From a checkpoint of a small mixture-of-experts model trained on Wikipedia: 14.1M parameters.
Below are experts of layer 7 (counted from 0) of a mixture-of-experts language model. Rows are named router (the router's row for the expert), gate (a neuron's input weights, with its number), up (a neuron's input weights, with its number) and show model dimensions 0-127. Each number is 500 + 50 x the weight over its row's rms, rounded and kept within 0 to 999. Numbers have three digits each.
After each expert's rows: "gets" lists some tokens that make up at least twice as much of what it gets as of all text. This comes from a sample of Wikipedia text that the model never trained on. Tokens count by the router's weight.

# expert 11
router:390540484518615572534524525446516498519596511482395494566528538513515452500500576517532443487514493494598542418550554564498522530470521453411537434407454544380521465541570521538492430443484555494529528514477512526500472491555443504562456418503533522516495541542454482423517490456465424472385542461599475481528521503402517534516465453545520552592478561443567454558470470426457388563507
gate0:509521427538564486532411513554467496433465482519573469530484489561487419370497537562536512569559571472479483540538519481455570502497378543429484581521472404518495558491547516516495524471503439603422445533528568470487468530617590521471454418568453505430538420492456501421511481499555447533443445517472460522571508463443430510408402524489469539537517475557542473496437414424545472537497
up0:523513426519427459484484535557506507480357528518412497540463500358522517493477421484520532594647521531472513525506499506491492461618486533460508465536525434602554552516380543528546511468459481466399528429483495447491475419531571466567535503582442489531528523486542470411501510480553401466534573510517419523492465513536514485512423436494521498559446483493455416579577558456484511545498
gate1:618547491500470451521388472519533512429499495549548526502417515466510550462494477526535572513484396526470528521511546589417457503446502482501565558568455609474515544571479517478473472475413552530477480523476519546520483548569491592596456483515535438449562495471458482487506516455533537430480592458585442587404457501467625569493370484546520427471467464481499505491377470499452559465509
up1:397570501402493532494543560522449514483581472565498549480415445445513434509479565550492490457484518491590518534555372485525513618412559486526433495531586479550597502516564504513516552465635506549601539432456558531528523469559530525517463596351497494454502544445447518504466520438523481455488473492479483527475520500517495430448517580537505530501453497421460518445584509574488474441501
gets: ",", " and", " or", " but", " the", ";"

# expert 27
router:511511514436531449522448544445495538511529530559394526555609503538502438617491555445596559432561510553522565471608551512455497552510549406514461447459478576461505505504531445574442450427539485468468514488454525524452479559621401566500434529597507509523472507565449478472537565392500429467477516462509426462519487473490540496490429400570541527543491539472545458474454515482480463590570
gate0:520447544449521517480457470552453579480436493559616483483533348529523491521548526579519541494504555450507543563576595535428484455489385492516450491451460512487477495450558462468493483548534515576520487469560500459534430487471455510470482430545473489461593451503531447448543403412542485464519397610486479559423526448471484541464473531556398503544541477618518425451498555466495532595512
up0:509392550455513539499452516584553513520495519558521482442570475454550577563571463552372490438484528416469531554581552492433423443464482536510414444478488584502453562490447593514553462540512441565488435449531536462499516513441489422519553498506582403518509522500482460467436461561493486429578585569518497469437521544570521462464517437569528424524423493505518425504596455473547589511495
gate1:549500503556483476485555545480493531455523482624527520453532549442580437444443489425464520456514481494515474514511611579411530506531399483576544517516460527514506514661493544473519458472473460476502516525460500518479456526484399486513406518600490479507563571470478432442503581397548493456506513441585488561544503527453545513541511513646573460533412413437522456421557450551494490487506
up1:437619476453513524557446509525521540497467464571522498526447481531452587486483508598604501516504471482539530511444438516584503490524640469463435499514563498523555474386585530410505457463519527598466495427529500462413474417483627495562569507484523537477538502539475523507445486533392490557450473583489438527555502520511500455513427512425478575548547607474510567448501570456462505442523
gets: "-", "th", " b", " (", "et", " w"

# expert 26
router:477543579478548539576462599514568541504491456517461560507542451510506483578448589537540533478519417546506479429556548512434562570465569342437558488457444500463548468532597515492492446447513515500519579462431543582520404484544492569470493500562457502466488540573447468471572490396468444480387569489464436443541545468423489540447489446580496552521531541468523496492493507457476480540602
gate0:492489527566501407443574486439420453448507393521476498589518415535477591451495494551468535575494493487453604572494481529498570459391356441449517482459542476460442523530520455497512492476471611550517461468552635536446433551498514561538473487467515522517559546455420497416498533528487449484554496562515459483464523549416530402428462447451474546502493494504491485443508451442487508585567
up0:535471423513523350476505483474464478524598558570484519563587487517511549526496517536534495587444440514448475523445402542468478510463524462448543538451513561449473476490500505470535413457519487550398466508590529520471483497480517545526445458372464500596498479477467428507332514511510386496557463505565430455592588471507627533469502485508480557482433473470499504584496503478483558461491
gate1:579460547472417501472513509497485567475472395482556486554490511508479502475537488517467412463559500598502502405490576583414464473458447474467516560477514557543525461550523535461487557417455480578494542445437500516413479514578482534538572507509467456482446508515431552427480484512428549436586504504573423470423534583461545412475500500466524468537429527451506380418443339475492535450462
up1:403560486448444469503598549550376552533427417524547498480494520604531485503491524480506521519513451463579476507494375521436513529466543549521413520404576549510579471553438546469528503432602473605506617488491593466500525487507508560487559521432472532480541477480496552469391463458492475460478474507486438417510621494546490493503500530442518548589507446518450411434495506506466458467507
gets: " B", " S", " C", " K", " R", " P"

# expert 6
router:477544541480560456583543522404474543430536469536462464560523439547498478494511583550608439475531455475553553497519491574441518541439578413473519462491514572528498448549618429573408456468475560497481579476519563566476474520510448497541447516515524530437509487546454488451592518418475466518431626499564501517504476507429478485510416542522459514470498567493526503506366515455410486534625
gate1:466545558551536519490556463470531531483464512537531512577488489434557543403382524528491421565510468559544504586474570566448471520451483500489493448512432530569514514575499612519531464537391444516553419509486558461465496488540512475469446472545549484579422467539374473448531501560559500480355465540526431577496496540469558550601489502574526517523458527478521507400503409510491553426436
up1:473560506452468517398490489547526501607405574518515548452426454471451459543552504448518605542447448414487538473552426524544552482473532567503468580524562448556521495528467516589509476432566518604529462485472484501506438549432492583457511545535436552396443487525569460409443485406530489406482512489588520486567549473443492418465490571521496505532495538461503550491614462526538448486578
gate2:400491413477566417508443495516466523515589497472452483527560459501478483502431518501533513489512497491569442523475450528492391531513492474521534437479504691533477456447512564459462481477528412543508523495447530613490482592552572469449487474517448502466572561504505522514451551503499493525488590517502545460527403517378556536610539466490551617483487482502462509506426579485494523371436
up2:534494526503502529459519528526592557467516542542438512495420505543405495534545530474408468440501462541433593471528546469590590453503618529558570516468562376448528503493520517531525506454556541568467522487516416369554434566521446553506488614564492483548493469421534471452491491445431500490528427477515526500514633476527556454451494440521495481533508466393480491587544409516530519531474
gets: "0", " |", "5", "7", " all", "4"

# expert 9
router:444487561432507585510541491468520486489528487498419551515497427540537486534543595497586520405501468566542531501555487481470456555458514465498499450475474569531505529527598468536466422449512549465460565497518525577523488620600463539509395476521487439477416536532465450473576597497510423468454580515572424460568573475454445574509445439530484589468505529443565450429456522483416429479592
gate1:604457497529519575517533491429411506452489407628449561490478473451417470474462516522505539532546420516473507587512550511456503534501537476500617522502530534509516488516479469484541432458449509444438495567534515578446479483541458479542438492525551468435469469437414459480459510491506553593578543464484454525535512487477666460421448546588482502592510518417605493558433414508490529437545
up1:424580513465424474513417527558543507560405508534513494495567584540638575468510456531570508513405438486497536464548380512551467490564521502522455458458531476518538490514508575533510529532512509572484528414459495442453459427402531464503458521518467527447537521524518453454499443494561479417371456536511454533593426541471398471530438599464502535450435505559460545497610550482481475502488
gate2:392464462477569406541489520457357532466536533448477502619635501565464485480446534501543518551480437511577503525479513493472414498494451472487509453498536565486477404530541550518491437517438496471468551449529481617495485523515530541468529460441432541506496473464475556484512590526502461442563589543507564490552417536377508590559477414515550514413493445536483538535500500449448444434435
up2:572562547544420553376478468585580494562522462537475517447421453497500555544522458499370508463538446440437518466488492541495570524517506499500568561503462537458607517487492486467481562447583514556480423572484450369524465462553452507486493499534496482448518480505507410474476393451549541535435457439533450520419556421572495484462479537533410537578540564430495499571484449501536560562539
gets: " |", "ers", "s", "land", "ts", " Racing"

# expert 5
router:421609504506547460540553507472469574529602464541442465471535533484475450530505593581503466463468480557531553415595518549391541469491541399467515477438465541463561450582497461629489390463500522495547504500548540527471461536580405524549497403544507486499512523525486422425548504433549486456359545492502500476510487540483494475506560486518545517558426541432491521531447466465433482573570
gate0:505594572488549518481527461440407500399507495584461517532498474574404542520529484501460511526471548512444583521439566547515536411534485475524462573447535469531519544551564401484497479555494488533478421516536478429548471453608437455593456432583414505520471503496463561395481446439590454538465540577456516465549484390508532454435462542476507545494520544606490479409477536550477485564519
up0:390363544554436464529526515508518518499479550507537526368598501442476555543505450559426414516500496521476594534387536477444425483487532588533538503479571507577516554597445571550617550486436416498461506485496497456478548388482453532518537543543535479588493555480501487480468542503476497498490484529492528431479460532484473509496518470578537542463460488495577506596617519505513544511585
gate1:569592522513454522563538579503567579522493466501547492520498484447556439386500504533451550524447360509534426551457669604386498538481420447520550427494492519470547449515477443427524536470417475465497476503477482536522429529527524447546451468517514452411505497410476435477502520522515548515509524539547483515518448463493540425447507455512516534585364573443537500531449433533500511493528
up1:429511507389495524540478535506544435498555454536491571428536427521417554539574584463544488520549548449577519564444445472415483494523563596499421494585501547603508524422476446502599514483609408575382504524437505478498466430521440464506444571499515458492518525458449548510433523437515440446438566464496476535526471500471564475492449557464428491523542460536469490494515549513458450412575
gets: ")", "0", "i", "iv", "x", " ("

# expert 41
router:503474501478572598569559590466517594441527435556444505494498507510512560522548545472625521424486552499548526439633545546441479456431550444481540484452451596498518529541521483581419488496535538503496590479490506562544400545536442562560433573538483480489498517499479441467584465412428492436526553449522496480521576507443509483509469481584485540552431559459517480545512446420409521539566
gate0:451478509650458460539502574561411522491533480550465487470549468506450531494557494454486485483428469541459532515525605531478461364515510565545506532486456452536548588545500457487480535562524580469457449515628509535601467466512491588504551467552469474515565584458498521473568407400592502439511440481493431471495474488541548418464446426507488532499399500556509431514520525497465442592549
up0:465422513582426488517555537529627627501526541496462483546531451517445540539510475433445510457465470455435533508476484523486448479528672519455513464487487591522511533568459434584518475498492499475505462556512532419443498518445507472439499538542476454564427429460530430617482487488495476445467460552401484483486496489583568531514516501546542459516430478489484459511454395544482604500641
gate1:538472484513478430593424488451481560411471475519542525580492530519593440564448503472485610436461516548484539503421550508521486442438394486503583475520627549492533531620463550475520479518371443500494515467475466550492513559486520501550515563443461489521453500465518427432524491433541504463498552565500531579433534439500622475486507510536518415601555482490536546533434496446429526407489
up1:411610569454591596484587539587582560602443441522494496449460479528511508502511522461500516491511453406522521538573528594479493531490530512500431497588474429539646431502507523448512498472515517528476458454601535466416535413460461577413576466511444549464471506464496545510489543495470471450497426564487441615551559542503492466505523506467494451550508515471550472402569477542477512537485
gets: "0", "5", " first", "7", "3", "6"

# expert 53
router:449526600525518595589513523496545558516538510546468498511539524521547516540563572509637465472486506524581532479570570544518566462389593428481569447459482594465467446512501517546514493449458581491610525519457503525468474606606414520524488463552528452441527511489521361445525521455455462459483529510499467508568499472494450449542456442552544548529488547485528469473459486440451410559584
gate0:541458537525502589480607541449465485496482509550417539475535479458421463472588443529433554507462601498523578499509527549462496449527443500424513588430459564525480514444433422520507490444555485504500514507527584444496393512575490544549517482526496516542664529469420451485569504505454484474452496556507399517484402495437488535370450513491568575551511489521557415452501568469521472563468
up0:549464533527449527536407599509451488486509623470503447484473512366505495531645472417544508462500496451497551570482487543540464483469473565426453570484535584490472508538407470454550489528442491490524473508560424482520483576570526442602621511382477425584492522498540424495599486498494522473489541482465562459456463532495511513534478529537540559448399541476548503596560544529515509512491
gate1:553504522485373469532492506495471586460526517621514447513512501465593474416510536516500545523458436593502545506541508491393508495448389422510499494493445534496565399570457466498469484539427461553501492516498521524549511539458506479474396597519524479430518485483447477508521457519576482469522462520508430567481484469448647521549375576515590449580481509550556518468404442516479477505592
up1:494542568425516588527466509374550510534491455518529539394498700575495566525539491524475438603490509469490568557575512454560433527471550506539409492524472565551554558414456597425528490483581564500525532520567515507442448494521405492534457477582511486443599503514543491455479490493497436443531429463536524497430549535474392506464498555517513465495555458485458487490492502531500534515536
gets: "0", " (", " to", "ing", " more", "s"

# expert 7
router:503475530524536511546493511512541544487541464557502504445502471510492470576531547567553444469609475467546495468586553579440555498509520438414574461409466551453482476589558455577405438447475569399532489534463528518425519505527407503545410436515490390509519581562546456444543466478408489454462568478492476449594537520412507473503472547524556571496496605516504532520412507507448431576542
gate0:497469545536495516505431569581512480526515405550498513506626512465421566502477518505471517525474522468446569475543567523521540403513479526460455475466509477382464521477545458543460516553485557363439475544559496462514457489571509393431446363533490536530531596581457515433514505431514487463463476476445512491473390442471498481411383569471479622486493469545519517415536536511479493530504
up0:468382530522472501460529539601608511551524434516492516431509511490529537533503461568530523500485451503405455524544459548388565523509518487401442525526473525448593464581550466546541463517483402456468504498564498401450457481521527478496583473499468481543482670526468520565430533539420526477573522546475466475540427456588502492473561576517536407520552457472512451541530520556464607463519
gate1:574515418513483493510517464426519483488534534462596493467499401478531457467483532550429512608470407566642499545534552587351515536531538508521535433533524498423465493507436545530426414469380493498562456531502433570482506494476443446592442404436566463524502544504511472490509512495511500522483577605514522514472472466515512454477519498576553536521454578407531510510451422514468571487493
up1:397544571422541452559515568565517502498557456431464487511416529483429549489420542505585586420503486449526482466500470480508540530440469503498405534486482544596567552573577514497520524505484501485625499353544512476464462477514554523458570501550461553521563462484534493483501495503532481434451362491515561576599415537555447501540434536493457503472598428484492509478568505535440498553486
gets: " was", " is", " be", " he", " as", " were"

# expert 45
router:499533566522501560483449573499486508539539492475447496470538547526543464517506565443576527518522539484544514385593574507492492510493563459401561411395472524424547470501587459546458478462443491516567534484545536522416443489542397549562350440504481442443404536508522494445588494422451433419460574416562501511583529446405481494502482515531509527499467547479513492480479449467419484556532
gate0:475447493590502441540520517585513529519488538493452475493521429519445467364488549506476481586518552497496583472586544506528637460509365527606572508470484423550454469441408498528483488446507515548461528561497522530447522492524494549508584531508575506432605462477464505432500442456603508523479514451531462473524480492541515503367437507438440496507361543594466459491487504528531525521507
up0:515423413580353478479446518517568488428476479486539520523566517470480426505511503534513584484449487558516476554498532503469550482525525530509444557461401498562549399503362612554571480600489490551444500537494497541457484507536572486468585511512432493584497529508502432500499492593488468429529646591432465454443495476547475458434509513535552566448524521480552430544491453513513555499535
gate1:583458515551375496491427478450515517446506446428456456573426506494495504592411538479486553486484451517448533546529585534544472533488527495434526454527440485518546472489447571472547484486375491459542474515421465559521506478595465469560462454550446473520506468537540485458552393524473481481504581414559496533394538505514596508540456561599554566583441523482558487464422393518447517470425
up1:371506517424629573530512439539478564455445452505615614490466562516491458503460492538569489478434431472530523510471483456563434573436585499549438528477459513532593525512493590537467483440507471570571505553533531501425473529498519507424472567512476533476540545543534528411431563491452503512517569531455427575601510526481521452566384530441517451528443424469531496430497485508483452501485
gets: " was", " is", ":", " |", " were", " are"

# expert 38
router:448517586548533559514424527527504510487485442492485523498533522534564447516532635598562505531530488484553507462562548512456565498527559451454509419451382563457611415533554529608466401467502531487474548481531559548471471572543438567527452448538490470485474577584483525446589528471551508458454504430570474415634474422479463456476522496495444488521483541499585496550457476481448445502550
gate0:400510526574520488451450416498465470477564463451536563452546387512449576359488482533495524554438498523505501552556482573421512357529452529491495539501457441576462555469429476542514451485519562514500446564537532553508537563512496543578473567588485447504578449555497508458475463475541445445360490468469442513498459464431498448462512576573535559552466552498558434399518507472504532522499
up0:455492439530470545450433508480466453428538503487592534490543427513412540432487463505509548590443406505529526568561371510394451438525430554541520474461470481524505517483364516590510425526536462520445526510527523606472557562444498547581470524490397495487536478569504464468508435502508459471446531559454465447585447524446463577539590527521586546524480489439535406522498494489489577452506
gate1:532472442554383480420490464484511555469588545486532503539443543426586529400385543492496557577495428487502439540475607547417414528466488494534536510564513530498548434516463475383534541467419475601516442540503449528448417541525525528546541470455566495509416431500483513467590479492573489521561492376531435542543456484463540496472481465560566518533421525483529469492503428487458544471546
up1:385540501512486502593557572540501494487540526448564515480417591477547487532451488515500448470438541413501454457429487441588534507451554522520458485513519490573580515496552516455596493445579589597554482446530570479434518483426489533426516410475519543436520446443481554466507516475534491471491432504582411462570557541531465488460459470407469424569444525472558436374520526569460526449500
gets: " by", " to", " in", " Y", " from", " Z"

# expert 54
router:443618535484515562513523552505515561454499487544464569525588540552503445479503562523498503469544504497489508507558551511456559532459541370499601435428457545430475444489532578533425455470525529517547538494443550527465491583570488488469495526578536455516514569567475446388552509486480446476445522436563445444570520459435500456490436407573444569545499533406560450515393462438431424545521
gate1:542480557462494519515458550486524504476390447519534467534552573453481460489406520541443540466545464551525494520440611474541519485487422440529588456498451416426503444535451552491489489399435552485538454570468514503494515454538564552587457511483532441493498484519483502437568488507493464462539528536504434524481513580471544531509475595568514594542464585378470520431382333482504548430506
up1:410522416453478577482511432529466523517572548484532509484424506556523553503465482456581493493485492429506502472565414533476361515465549534565390504526572550641492560515436459471514458480588479456453516422497471542484473582528420444441500543497488545472530506486538523476413509448533466459435509491570532510526534504545482428542512451571553437445462418525553564547615564616468518531498
gate2:452482477454455478476451613498393499499516497520549487575597458563450463430434482538555465515436452551530526576441552500490427440521485431530543497421621477493438455430519525481415483458483469583526463428460479519465421566534550513439535495458443530500467498530447548478506555540470479472535482520520640455466492550441580524552453414433583578464486559412444552498492530591452539467495
up2:616536514427575505492482465551605581462522464606468430506423509459473561536561505480484435405579534398458494471473460506530547551435487542498588525475532434476549447540500525503550518513568559494419511549505478437550518473511452527469469564563466573445480512480460499428462476482536559517408489518463467590459549439455463443473502417571481525523514515459547601654476490452540570543497
gets: "1", " ", "2", " St", " d", " st"

# expert 10
router:475528546479568569556491545527563567450464413495498586562572487475470458545464552543608479505548441552522520450524550560416506473522500421456515437446461514453486419484524528517520463434452488521506525486455508492484439544555455547499417477581521435499497532489409482376526548441485436390500549445568463523533565450495540477499484468591533569498486549436581412482464452416463482563641
gate0:537516598490485549501443475546512534402568498553598477506528532526450580373526503494523491589481535495472571433586541553492545444492421506552492526484498483506575467505569533579537451462478541536485467488635503470487541461540497503492529496552573393410506447494441489506465441533568476442493401556451470525568458451446402442438521491540481454586542487585584519487450584535512500582531
up0:484387513419488516577496572449527604489421492464507547519531430360540444531514443500468387439486481409485480517488577517463461486598531475522494519515504562478443508527450531517525492560551483440433461532543480416425456497457547531523584465500538524528576512510578454564497542521430545515525501559507501552528450574506544477446520437491552485598618439521508397573523524463489454600549
gate1:560473532473500476570425472479504512424523402535549478553518455462546469418488495460482535446508492515505472492430482600418515446461416479492580515533538531563459451583574513445511456406394482538584527505505543537485510518528534499554458542522551479422571493470428412517566494570436557531527586427557404567458436519378550449501476528543548478595472486484519494502429428494465580410489
up1:444610535406501520482557465470565545606547539518492526504471515539492509331460526419489419504455530475499537528500483448508477526506595516538424490513572507512504600533514493536426476535571509472470499432503513458512586410509467425471482509494493534469491425570492510474401415519543511438489472491489473548613541487559403439449444538426418449537500478507567459447602430501513426531558
gets: ".", ".\n\n", "==\n", " ", " in", " ("

# expert 62
router:376518479450574587550521582402505522499534494497455539567557487477517487509547527506515545408495503500520548398607517544420537519507560430465507422437500602441507515466564509602430411451520535508516551543484566525450482535597430595529447463562454521511474546545457435461511537474467485394427512474575509464555570521474488489467429553538529567499506524441542468522412438483457432510499
gate0:462523492508429607512452482560439543502434541428563446531525464547471460414534518534405500500536513548487594530479573536529599408444501535546435536409474477501519525540612498522527457586493601388529488542546531524476518480497421485569476373549444490504485469463546483442489418476553481493520458506452556421495569416484562545571473494453425558445500457553562510580447467478452483531490
up0:418507459482517529546574546465513524534359547445491520467444430439466502454483506493460448556479448507506443576481474606493523400503531508485506502530486525489445554573478520549511464550555514506477497428610603485498446463462546457582596492443503475544494505456438456565566467499440531442589527497444510431345431560569526505445438553497643489492461423492523515563511533516471509488545
gate1:470513455520423501528530546453442556474464574568534453526441522474502385431453507485509530487493417552449474586510504502534416444434478493538567515467532517531472519516492523443486491460452459524513491429433568595422494535597555550640451463459476439464586484566485533472510494523496542469523558492544383512406462509455605489542478513527571443577482577414552490532541481524432524366484
up1:469538537415555476515458515556417453484499445484478536457417506516541468502433469446552455465481427452500559457495461511648466548476613439564468496558491556546596492415564552442466522458556486556459527511480560469531451437538429502451385571468447573530484516503474475478464532430492485446496513535478455590576573552468525424475473551458532437468597531535447555458569607510442545511530
gets: " and", " to", ",", " ", ")", " s"

# expert 18
router:458602531535469467565499571509486577495478452488538541498550499478579443501510608466542516445491461520567500463514553553467542519410533467405468458447504579523535435576505464575461424420468519589538588571461564487417506503581427500519415471521547468471534514578503480462587582456501436477455526479598486453569562496491439530508472511517386555516517598463527547553440516476484520543601
gate0:465534611507469447499442495547448497527531404481567461473545509497550568413529571579512573511504541442468543531467432485514570335404521492491468572435509514555477351595531479503512422548479535449485509539448526474546426458453514587487524416580517459555543484498508533508520441477581522487549486575436469444600487448447451492485496494502531570588434560548495511472456492500506519545529
up0:484468569507447419525476541516486451587481492524513457482512540479581540510548413538471471530405484447501439407471508495445535443392480537429467501557507550544509431661464475533542449539427419493431493500445418517442543472484476578520525564503594412598515484477520482516515450502485490527645542487536449456517521472511473503483469445491507495579459521387564481591554422511508550537565
gate1:567495497468453506527447508386455499537503465529539511592413546461518550440507567441505603520452447526525490491504551512444477545409471476465443537516476552605469418531452464460429541473400501469539501478485440520511397539534414551501363493569522438420596503455472422496530471463528532434556460523516474594534538491509611546565504511503603526531500472454487452485399465520474527414495
up1:518540472391523540482474480485512532515478496522484542394459474608560406546529369497509411461518518429545521576554502520499423560569555535608569534503518492520510579396513525534463445467591497545476587388457500451418552503572480466474543511451431519522506544510511512477392516476526439508474554385489394506552511507487540478442527584452426500539471504518562482511445546456489460532519
gets: "o", "i", "z", "t", "é", "ro"

# expert 23
router:519587610489569520497511491482511524444527499542429553482488478524483497527560622484531437426517489493543490447523512642451574540482558477521525479405463535400504467551570514550504391424503539467547484446483519528510450579579385570547423447542480493467466517528433449457544498505495444412424529431508396483615524476447551505511495471549416499453474549419522459468484508467454459548516
gate0:425454539484506485503486480437458490477511445493417458472506473557570587401501581451461488495546482469497571576544430633492587421485437460568501579432492480502517510564590522519448435479479540437476492443554545410518529477470548524580472430585556495525614559524474464490559486498605439465492480513439567525562473519497455434458478492568543529578423397562524556508460461432503496501481
up0:535472472489464418463462487501557520536472563516559517533554449513587428549518506522448447567474525450459551550541529538405578575489578558491483491579532507547516496439385532474575404494468477463463519512514423513461474556523491599496526511434518463481487468526526445546494473445436523382497538510534377493543544526484464574535567437421539369400468430476519425573463575455449546539502
gate1:582526457501485479551403542465513527433575515463554554580445493473539442473379521406446548489440426493469493553474598564404535531444365499552457477519382506529472513557436536420515475406468512471579502507421533508509414554571529447499479513511564498478488519492438437545559529475558484438487511523589477595511443507444590496440494499536548476482451463465492495493447411495499497426496
up1:423532546486467503621526508502532558614507442555490537439505473516522551476503490482550434487462476482501552488544445525463521558473681495529421551449558440646581470509446524465445474578570577543480546515638483488448536473488463452431561500424475476527596548529575511493482467480536436434483512489472456549552570562516513460581500499451455512534462456506526547476550542545460519546551
gets: ",", ":", "-", " |", "),", " –"

# expert 0
router:447536583525553505597545570413492524460514464516469532541506440498472450499476617479586430511481489525514593414515552493477526582520584383440594479465464529474569404567530492543495413486491514534489601492464478521450496504565480553544442508532454516560521561517479466482537525401508440424454535472613490478548495426465539499535461478549537541579472549461550469565488501449450434467622
gate0:451600542569550469596470512565513519634445537579563594444560491512494578467491545518517451508432586472543473486522552511506534376389502493509485588462479433497485496506558390456585500542495492510575431475464503435462488485521528555522510476630512506437560487446459452476478531411574447513450430556552441492471492419459494490449486525445513443545527501517544432476450450464520448558497
up0:528489610534545510554456523548498556542430555512516628464507536419492496495480518540544480524435553453521554481426503510507411434563494467408427525483412493515480478602483593479567493487480544555487549484444389429428428534470533482537536512545411491510513484524427511556500575527449396490500474446492433472511568471469656490516510505437595428521559470503529422537459510467515449545555
gate1:523514502515461455550457541394582471465505462494503516463446520412512603476493548387433578471436467443515458523572532525420551487519503526534540512515380460515493480567495514549502488458501554490507552547449554500427427631510500410521466505610575445456470536486394417465541573465519501516519436493552478638498560475515566531505504517537547483503460502472588419526392453543487534488536
up1:354527480346503543530487485547465551614500534487528547459471543551508482384507545541561468430463428476540499473478523486515437571563549533516423419546593555544519523511542608469489446516599498463560541431496460538484541431455502589455494540430389497500481499507544510487489431528510450424466519507494528515561516599428467445533565584507474485579540503525550523440532486482449494517541
gets: " F", " M", " to", " V", " W", " H"

# expert 55
router:472538631507462597539480504411509563501551456547461541500557547487519478544533598506554391510534539507523533454501511522428527558471498422453522402440498604474622485568553530510422410495505469449522510463575477552429452526590453486570468465511504402499468594536426450412540556485475454498487599462494452513503516505440523520540488506503511516505448534455539464527482415433433466604500
gate1:532562541533493464562421507485554483458537465566506563534476468483515514528464460464485578472485419580486508589445578537450452494453447482509557519530560498557500464602450533457461521498405545449541497512421457475466387469598513525530383525539483482428456543532499555460506562464459458533531586527571424594482506476505583519488482544523516593610431472426540568438448395500438578510511
up1:353506497440442499501461536534454447459433461466554439452459540542527540532515528497450521527480513484496431455484591485552494573529620484490460526470442452519440512446506463445507533422539568608458486434489465522547474587436468498418409444493486487450581431534527555515460399428629380468386535467486444474574490471525553510493538495473495506487460517517493482398517574523536476558503
gate2:422508462579485451513474451465489494478533509475387490594512480521537509455462547512625479458422512545583496576442543484556433580487443449531512424428482618504537513526454595481494484558456545497515492436449444604571459580467586507479544491475421547505488582601463569476456512481461527494591536478473572553454453493475489582602483502506517544447486531469450534442457587456434502482479
up2:471562559490488496547520428512508459580590539585546486497497521498527512530624445512479491450571490437487541421468500561591491471473571508502544548538483497474544471536527481461480520480592518483482520632584539456458581445543455548455416493473617403478487522442515450465480500471488580507467488533526435550474581402506430536472440557560514471463594506373466498539543464490584564587498
gets: "s", "ers", "es", "ations", " they", "ies"

# expert 8
router:465527512437582497557458505491532489450502459485461567517562477528588502496437538533543525456539402558526556464550485567511551493438550428460504417428462552494489507531551514584444426399492462468532553465460544536528456582514459578566407403554455412505493528553464469426487545476478463489383589445589480455538543442484579568515509398494509514518515564403496455502471484395461445495516
gate1:440475527532490457493441554504526474516554495517510585483448507432544477564451514448502568462489451522434488503479575552410506509570527459530541514589444447585472482468433516488472491461473452454598459502489420555454412488553550465505586612447455478456504579519445472534559482479533515416571597539642450525514496551494621570485561481564486517554427624491568500486447490537467550460484
up1:535542513496565524499421449583439510410617515510589491502505615574421494489575516511435511652521435490531555553470512478529479434411520528446509500507598482527557556460432516522425520439524490620476479438496518483498514453503432520492529466482522447466491549383435532401506551470590511525456455534512508489494448499483466450441424546537555476501515474503499500373512562502486428571523
gate2:459475483523451456495519508356415462478574570448474527553554549530417517512507504517534609467461547562580544595538518458461422600531463509507496391458528614467536488442432495533449502504400447465549511402459460557546487504524576491525435483444371570553507536466507526470501550499475448556569490586484584525455467559460488538513537451477480562497515479455459512482440517454445499437448
up2:497514455482457491453472512550578567562505488556483423433447431529495493504569514546461445484539476441492599456489456531550555424462549533453561600523594469442535477565500466450527584438513575537521479575549488361481500459540447540493525495565583511384501460476432523462470454505509529510484469420423384520443585397483513455458452474513595525474517533411511508551575461542562492529498
gets: "|", " with", " of", " a", "==", " in"

# expert 15
router:442540558511567463575487496518536534520541504552482536525586464565550462545538557473532485500580457510471477417549495556440560549498491413420593466510520489464483498534530481516488414464488543498498526449471569571519557542567431534553385511514558478484499578526473444452625526452515412389431571458598445437560527450419505516513510481508450543451484628432574536524486461504468483498601
gate1:548541406500432503586467518475510513570497388406404555581544374459501451484482454497476534493487469550493497467581494565427454549490466496434504545452403520502581484527536543505534440505396483526566498489512487463499430516613597536448384452544535445434546492549465472573466470518506476516513433552553494569551452510461584497463486496451493502526453512442606510444459458495463606510508
up1:454488481489569562453531571508414420519442517468509556449467552532517542565502490484493411490514527441512487511554430491577513525454444517506538505563552482584472516492483502482366577339492424460495487417516516493481506450521460477466505596507521564503555483480529554410487426443531503483527497365525433503559566444519492420439481487500453308464477434488546472449510488495461462477543
gate2:452508455528469466456446549374471453431549474395485550521500462539414470499470466502605524459440466443566514499353549482498464457533401494480501459444588573538445435476448517488537481482509586512602559472511529482473446515587558465508518455487365480440490551504486536520609462570469432525499556556506560557448434631464505529524492482473533488502517488436435524452463499499486473466442
up2:477491474514433529462443456418513517479564496501480590471435427511446532512596464427483527484600476516486510412433484528584526494423485530470516541576517430459572492480454481471518503412550513554416531536486589387530532579588460463497490445482541421449524523448561515460533456518582505475479457421536471575451514474423537652518509503531570600499454557453556446508509435535574492556516
gets: "i", "a", "us", "is", "ia", "on"